{
  "d_model": 128,
  "balance_loss": 0.0107,
  "shared_expert_gate": true,
  "n_head": 2,
  "vocab_size": 8192,
  "norm": "rmsnorm",
  "norm_place": "pre",
  "norm_eps": 1e-06,
  "parallel_block": false,
  "init": "uniform",
  "decay_fraction": 1.0,
  "train_tokens": 672200000
}
Below are experts of layer 4 (counted from 0) of a mixture-of-experts language model. Rows are named router (the router's row for the expert), down (a neuron's output weights, with its number) and show model dimensions 0-63. Each number is 500 + 25 x the weight over its row's rms, rounded and kept within 0 to 999. Numbers have three digits each.
After each expert's rows: "raises" lists some tokens whose logits its average output raises strongly, later layers aside. This comes from a sample of Wikipedia text that the model never trained on.

# expert 52
router:475485511521490485463533459484516485514488546512524477480498491504463492556506504527538518516483451487481476505506526502520494509525511509530532473513513510463499507522497528532520451514476507
down0:489513514504487513497515466486498452516526501529449509527498519490510519504548527505475491530479458482526496473533534488478487476510516505519501523507465491468505520545494487538484454495535481
down1:477457524493457530474518489517530506507562498482513488519552451542482523468486520523525455491506508489518516512486485447514484491507491482496481458471507514484510491530483496466515476541499455
down2:464506508487504476484510500474499545510499495550496514490456547471482533510529499511506537485493493478488496488509470524520502509460504500531522497513543509484485484515489473488475493518515499
down3:494533479501498490489488483495477510497472547523489518497489492538504509512503496474496521509475458515469510483514495525496464458489477509507498503528493505486471491488497505524505475466478468
down4:524493487484486566507487536464496480510524499500487488542494529519540495496494490454505504497499464471480533468507451538498491490505524501536508480528483492507571496525533509527486501548522488
down5:519465454484506530441447533518505502521516566524526462485504498469482496504519493484512493464484519462521504458466498476497522453468552499457476482485510509438514527520482495500468472524489477
down6:495520521505434516488477519524537524488497480527492482502500476504500501500476480536485508489531483515486519552511512482547521470512514532537508519524471510496478520498504494516529447516514506
down7:496458538521542480494505497476490470470459490493498505487509497480503517527490503522474523516474490428509464498533492530487483502470496481483512490523487481500537478525481501479482469486474518
down8:506481507492476491531493527529515489548491557511496506520499527489509502491508499498529523454507508501509504486540490518534469502519522520478526485459468478466529479491469515500518486461492488
down9:479534474455475499510496494468481529502480487475526467559511516544526493500490558493468489512524485504470529466478509495486517520506495489501511506506459514542493462502503509514495515517452506
down10:535521512434491454527465505508481468502513492487497542480484471480514484409496461494486498507509483516517515528503542489489470501472495506534538474482480521484465450532517495492489477486461507
down11:499486504455522507495494500504492515482472477470497494462518513501517435511503493498519490533480519479527479488502477458437490476525469466533515476453486550491493498484488522476514512484530481
down12:489503496457490497449487495488471495508501519469530516474522518523446513526510517483536520484504528452485467490526453489491513479459543503508470518503480464496508490495545492524489523513525525
down13:495514444542512521546475486514512536536550534554545507516477512494530479519455506491524515484424454505529507476486512508486520485552509485523493460504490501502464529444483515497479518475512492
raises: "s", " the", " a", ")", ";", "."

# expert 40
router:489492516484488497441509502463540530496498527537496491535549494486497501528498547513511505521496486509508506486485506490505494517518491512520497496498519517501505513496485533539539509522487540
down0:507467490488501517532439544510498517495494497523480449496469494493496505467498447489514508478486493488490536444527500500480508575535462506491515446499515498493481504537517472518505512512497540
down1:508529529486560486481472515491486505496513486495472489519476527499551461478493440486521458456504480508483466507495483474526497497499550473536482514512529517511477439498454481480513522520527490
down2:507516483476527525504464503516475492473493553520457491504530506517523486508480541490498496449532466526478511513502509463487521500512466503485480492534514521510510483520504478516515515475486486
down3:447484497463470515485494527503491518513539513456444491509483527459488514532515530496499503494534521442448510507527481529531466512466521503532482496472474511487505496523507476553546467475482502
down4:519486534521517540478493497494469551487473521502491514490516502520530504466516471479473481516483493481476530521515499520498481546525493493532448469515502479455522524506509491481460496480536492
down5:533494484539548506487502526467492476480453473503494459519483506501534475449503448451472529478482506533527490515513510546508498506525478479479491500490499523548499471503510475494516568524470523
down6:459496473479472507491533501531490495501497483494532477478506440521501522479457476511508514461483545513468477471475509513480538491483476471496562487496495477518504494521501492493470515511510460
down7:529530525503521473506503478522488495495497454508528474481457491522457483509478460521508518529510474538488449506470476501492494489434522523540536484483512486505497484525543542485514493535496511
down8:523508476523497502515474516503478528546548469559492501504520507472466502549463463461478471508476533510478510517542520485537497534515468514497514498509478500532479496535494514495505457503489522
down9:538508493518484503494438502507510481460492483464539505497428465496519505444460468482504491497492469530497496506526508466499457513494483493485487514496507507522460514525511487494454494533523424
down10:494487476477492526478483489488524491484512454489464514506506483510504466489495533508534488495536484532480527487448505518497509563492493503488497472504549535508513523480504477517478556518458468
down11:490497493466484498497559494520503547466492525497520514476522509475508481549507525495511525511522498481502511482504529505518527479446489509489494483494473510495492505513491478539515510500476523
down12:512477490502465469469497486491524482533471511512468544549502535471482533474497496459477508468457471487510533516479465513491509469481440510463499456494503530480511489546456494506517548518504484
down13:503507516549512467498480529482509487530507426536492484536462497503465511503496454467509508443479435520493483544514514496481501483510509510500497485553524458508464446523525483517491502523472491
raises: " the", " them", " by"

# expert 18
router:519509505531477511499542464494497513509500489521506502488502519546484498559511524503529492516482480493469490476504512450484472477473496515522544501510522482487458492484513514547476502521499486
down5:508508525482488448476534522495457489515500493530494473456524496503511458523517456488535483492495482508466530477483522515557473481495447511520473507483469541497491503483498488503525478480472507
down6:521483506478508546485466507480473531500519524525483546495491508508499464514553490535503533483516501462514538494478486485523515527498496488486527486517527510522516472481455516491512465484499501
down7:482467505514517482534513521522506517505519475522502500519483516463536499493507538503505500497533491466539521503504473519519533472518511473516507481497491501497501500491497517480517537517512530
down8:521496449533468476502534481467492520516500466504496485522458509530540485522501486509504474467504517517521476519530517517456517542450467482502499481507500500530511489511530499518543527487471500
down9:478454519529454503501485529565461520534538485472449497496539518514495486515494515539527524486511540529511513517531517484478464545479489499520524539478514532550519521515541509507475495476522523
down10:490511507504516532455501538495516517515480479509468511533491474493496432528488529497477548522529509473520520459486463520484543486512463493464540514526471499529521509492518504501529509529478512
down11:492477498499547528497425518508488489508497517503513438531497524466501474549466503455528567505502451482522511491501478472486537515519501489478523492466484463495501469527498535508478482487449501
down12:466486524539483503504479512490551543478486485501492490517553463516466487463499498476533467484508502546490526499518469519535491497519508452479520500506495525522518495521509551500529485497495535
down13:516491521461499523526443478539515520471499521506523461453541467490519516511550514514490490498501503527500498517500525544538522486527509471532476477514466500457522500466484519489507487503494508
down14:517493513482496480545496527535529535493504513455469486538461479482472508484479516479537526495465536501536497516482531524471516536554493528521469553490514471504532518479464510480515518495475518
down15:487531492477517520518500493514510519503501458527486452460489455498492535523512492474508501499474560533513493475495464546513463487515469494519515497483472486527506535509495511521523516466480482
down16:441541479493499492472499496503509513483503493527507468496490454514518522488466476525520464491508508518505470504487515560534521503512490496501527485498534534521526494473522496546499461440496491
down17:489521463509550511508458485478516526498476495532507500487473499490514498478491472484514504487514455507520426556521484486484483518476549496512425469512520505503468510504485479508472463481495483
down18:414509497533489475487507481478498494509456506517510495509496463523502538522485475478513522481493504472479544501462500499488482515475490515501546496503485481489525496519516495495480501485541519
raises: ".", ";", "umed", "uring", " &", ","

# expert 13
router:528488531497491496502509450493500529485460503523482500498519447515497499521488553496522525508492520500431491472518505474497509489530492465487518518535514479525443444472480500526486470520464498
down0:488449475510498505497501533522486500521519484445518482541478510503468506511494520488505492519569476489460475507518509473482521532500488495479517513507505512474485519483471477535476496509455553
down1:515486535463564533473479509481512475519525531476452496470509487519545469484517519504503459467503493492525510483499509473461530529533477516449515477477498509503487529512470519485502474462554467
down2:493493469489495493496477508516534525483518537533509451495487493510477520476444469516504497524491457488480517477530515533490467482534502519498461495512486504530476482534476461541485529509483531
down3:488483535510470492429480500465457481529483460501512508544514459498500500501520498516518509494506520500474535544481481521527510511457492515529401533495484542516486486480516500480535501515507479
down4:494520498488480507477516476467531512468507508494549501510527486519451489519509507536516513512486510527521529527484470500477501485527536479503515509440549474503512557524459498512536488503479493
down5:535463476511489518533483500498531525439479514526478481504469524508502492491495454513523514516448494525532496487425494464512527484469489550519497509455426530493477447531483484517515504491470449
down6:470511536504528480481494515461512506478519483478499478508483496515496485514501519494483443503463512474481518484492489484533537450458466500482508511445467537479527500566501504463533525533515490
down7:487532439501517498527525477508540496492453489473512474478497523493465498522516474497467494547496462526508505514503524463507499474473566537491466535495525477461469522443517522470506470495503544
down8:523510516514528516536493462555528477509496536513532498513498528495479476496465472475457488509498492496544485454491498513478468492544469518450516506512512493480476484497500544541471522515546514
down9:467561500526496466498513482530510524497519549494464523530471495511508503540482501514508474500489473461522507521441513536466501486445468513545515486480501467486529502533537486519460499469477491
down10:470566507481502501504536508558476525523503520509540485497511481482491503486549515523479536547465504525502499446470466504495560498518490505469495463508527528484496503500470490501521481506472510
down11:488483526478496517496545506540498483520496536487465513481567507498475498510552502524524448504485463519507477506524519464487468522497527482503536528517570506479492522485497529467503526511495517
down12:495469443514488460471481505524481515480462469455506499524575507495513472500470509522499480497489498510511498471465525529508543528472477469499502519497498524449515505498465488491507493505489535
down13:502469538552507526478497523478506496495477508489489544497498500530488510502489517475479514474537451494527509538505509522498525524512490510511491494471473459508507504510480506505540495476495513
raises: "l", "ered", "hen"

# expert 43
router:515484502459483519491529506476501523503483513505479530498496501482457544492506526530495534524487482464515522477514524493498509543508459464501546479511501478488483506497514520518535491507493529
down0:534453475473496517487508499502463523504448531467473462488469508517501526502505467521465515479498536449486525503494471481477499549495483479497459503485459520549490545490523498513542510485531488
down1:510526510450516466487478482450525444520469462558488486474509483504505474512557484502518490511527464517483461525505514493514478530477464483478477461519492504498460489507526518516482533536556495
down2:544515512531517508488505510490483502525457536506564503462508497486497466493507498464523479440440498512493476497517491475486458474470499493454519485515514496534499520495501508545494519468477513
down3:520488513525515506483502544480526501495474489497519486450492539480486451529514461511514495468503486462484509546509457515465519526481461489523474498479497456554484485476557501497498518492460489
down4:473500470538480466486517506468506504513505515516478505471513522508504493461557498506496527498522518529519525456504520482485514480546504485487470490448471511478536479479452508485520510481478466
down5:489540500511527531552476507498530525493530531538528480520478462512492495511487494498498537506504523521501512522481502516498497507527522547494459472514504517499461523516516517479527521536469523
down6:444504476549516504515501481482466515470470494514495491489486528536498538528472516493490500463480529502488520495529512523538530523532491472469510546503522496509486491499522487461528531554503524
down7:477513480492466473492498503489497525503477490516439495506488517525497451520537495486478476531475460523490458525486503513537560501500539555508542470482538481503443469475536539479509479455498520
down8:480472528479517508501502492527541561461523489508529522490554502532476465493504508522487519469502481471535505519470497507467525422480495540495497512480412491531543502483504529493472512516516475
down9:511527495514511508482527486529497499584513510524503570511499493473474511538438505482462481513524514481515515508465488525490499485545505512546511510486520517478513523509492460481488485494502524
down10:511504443523513490471497565492526483514513525519497511516523470453497519489431512518521486494512465508499528511523459516519471499468494544454485487497492496539498432522481512508515443509498492
down11:494477516494535512527471494508467480486488511468500511463521482466470474484493490512489492507544477535538499556561518482509489512471504478516460551483539519503531491486505547488476529516487484
down12:513528487491494524506497504443453486510480467539488521512538487498557498473487476536549530479493458514493468501519506521475501500533491450503499513501459544516517490500481501514538518510479440
down13:475488533502536522467522490490510523518479496503476523504537487472517439480528521511511544481543491517463468546512489531491454490478508447475502470495464526471504527522540458534530547546506459
raises: " their", "au", " the", " order"

# expert 27
router:524479522500506483452541473470511526507471475518502481484481520505447536525531526524539509525540471506485487492522517478509518531488521513508505498479501514496492496486480499567496466539503484
down0:500496532544490479493506477472513541482458511470505535514534484555464482444506480505510476499471505541477530521545518496472504545532475494437492512537499508500517492499522471502504468475462500
down1:480505478519487529512507513505485499503474494514500507521520483504442538500501488469502490541479503494532488479469477518481479463483509478502508495517487545488475497494519534451536526465439542
down2:500514533494501549517494542485513532474484555525531531495508493528525483481494474541474539502490469483506497468507468474468506507494496488494475501472519480557511507493537529493498514506507539
down3:489468484529490488475495511480497516513558483464507535513466492502481522524513462472478521484510483463517509511498490488491489498488530434487500477517495445488511542535508508532454467513545534
down4:504508524472526492500490449488513471469492503476432513538524465458515507477496520508536512467515466498503489493465497481493485489520546443523512516479478513490502543487510445501457544530478526
down5:520510458513508499482515500498468498483484524539505503478484495478515485513486496555553478521505472560507476515487536478482486518533464538452453513500510533526532496480485473491537507447492505
down6:511548494524473512519483538509515509527478458494492483512510493533510528516478523509460528503531514462517504486493486536521542490517471505476521482498521467540489472509454499529464487472520522
down7:501527481516473537511510519504458486512467487541479485532482481545507507514495500497501524499518555517505511496491488527541534498509492455492546470536479513501507473510546486484487490472511549
down8:487508467486505505484500502526528545452501487505491503486527497464506502475476583506444486486501493519552531509520512498477481463496491503476471501515478480491562521546493488497468480470490497
down9:476501486514479487481458497490510498466497458526473497558456516493464496473521486542525486530501491524549489515483572517472475547507497513483506487501468465516532512475448545525479473483507490
down10:474541498506530523489469529487490486511468497555497496474508508493463505558498484498480539476500509471528503513492470495509512477470496479546512488451474470511506489521532526487510514486543528
down11:507474476490504488489513484484464481481483487495491512543485454524504460503456527492470507517501486526493459545534482504464497546520519508504497471505517498513510549528467503532489470467490525
down12:525499520495497455498457483513496481528528451520495488488496531493508522451532505470472510477545518486524479450537532498554496505473458486482527477512516513479473529512483516489489469490493478
down13:489460522490529537478529510500482511500484489498469521510500498479480522489482529466503544474494489485495508506493442537514544486522489513474515503527518500538504530466439449452546518464525533
raises: "|", "^", " also"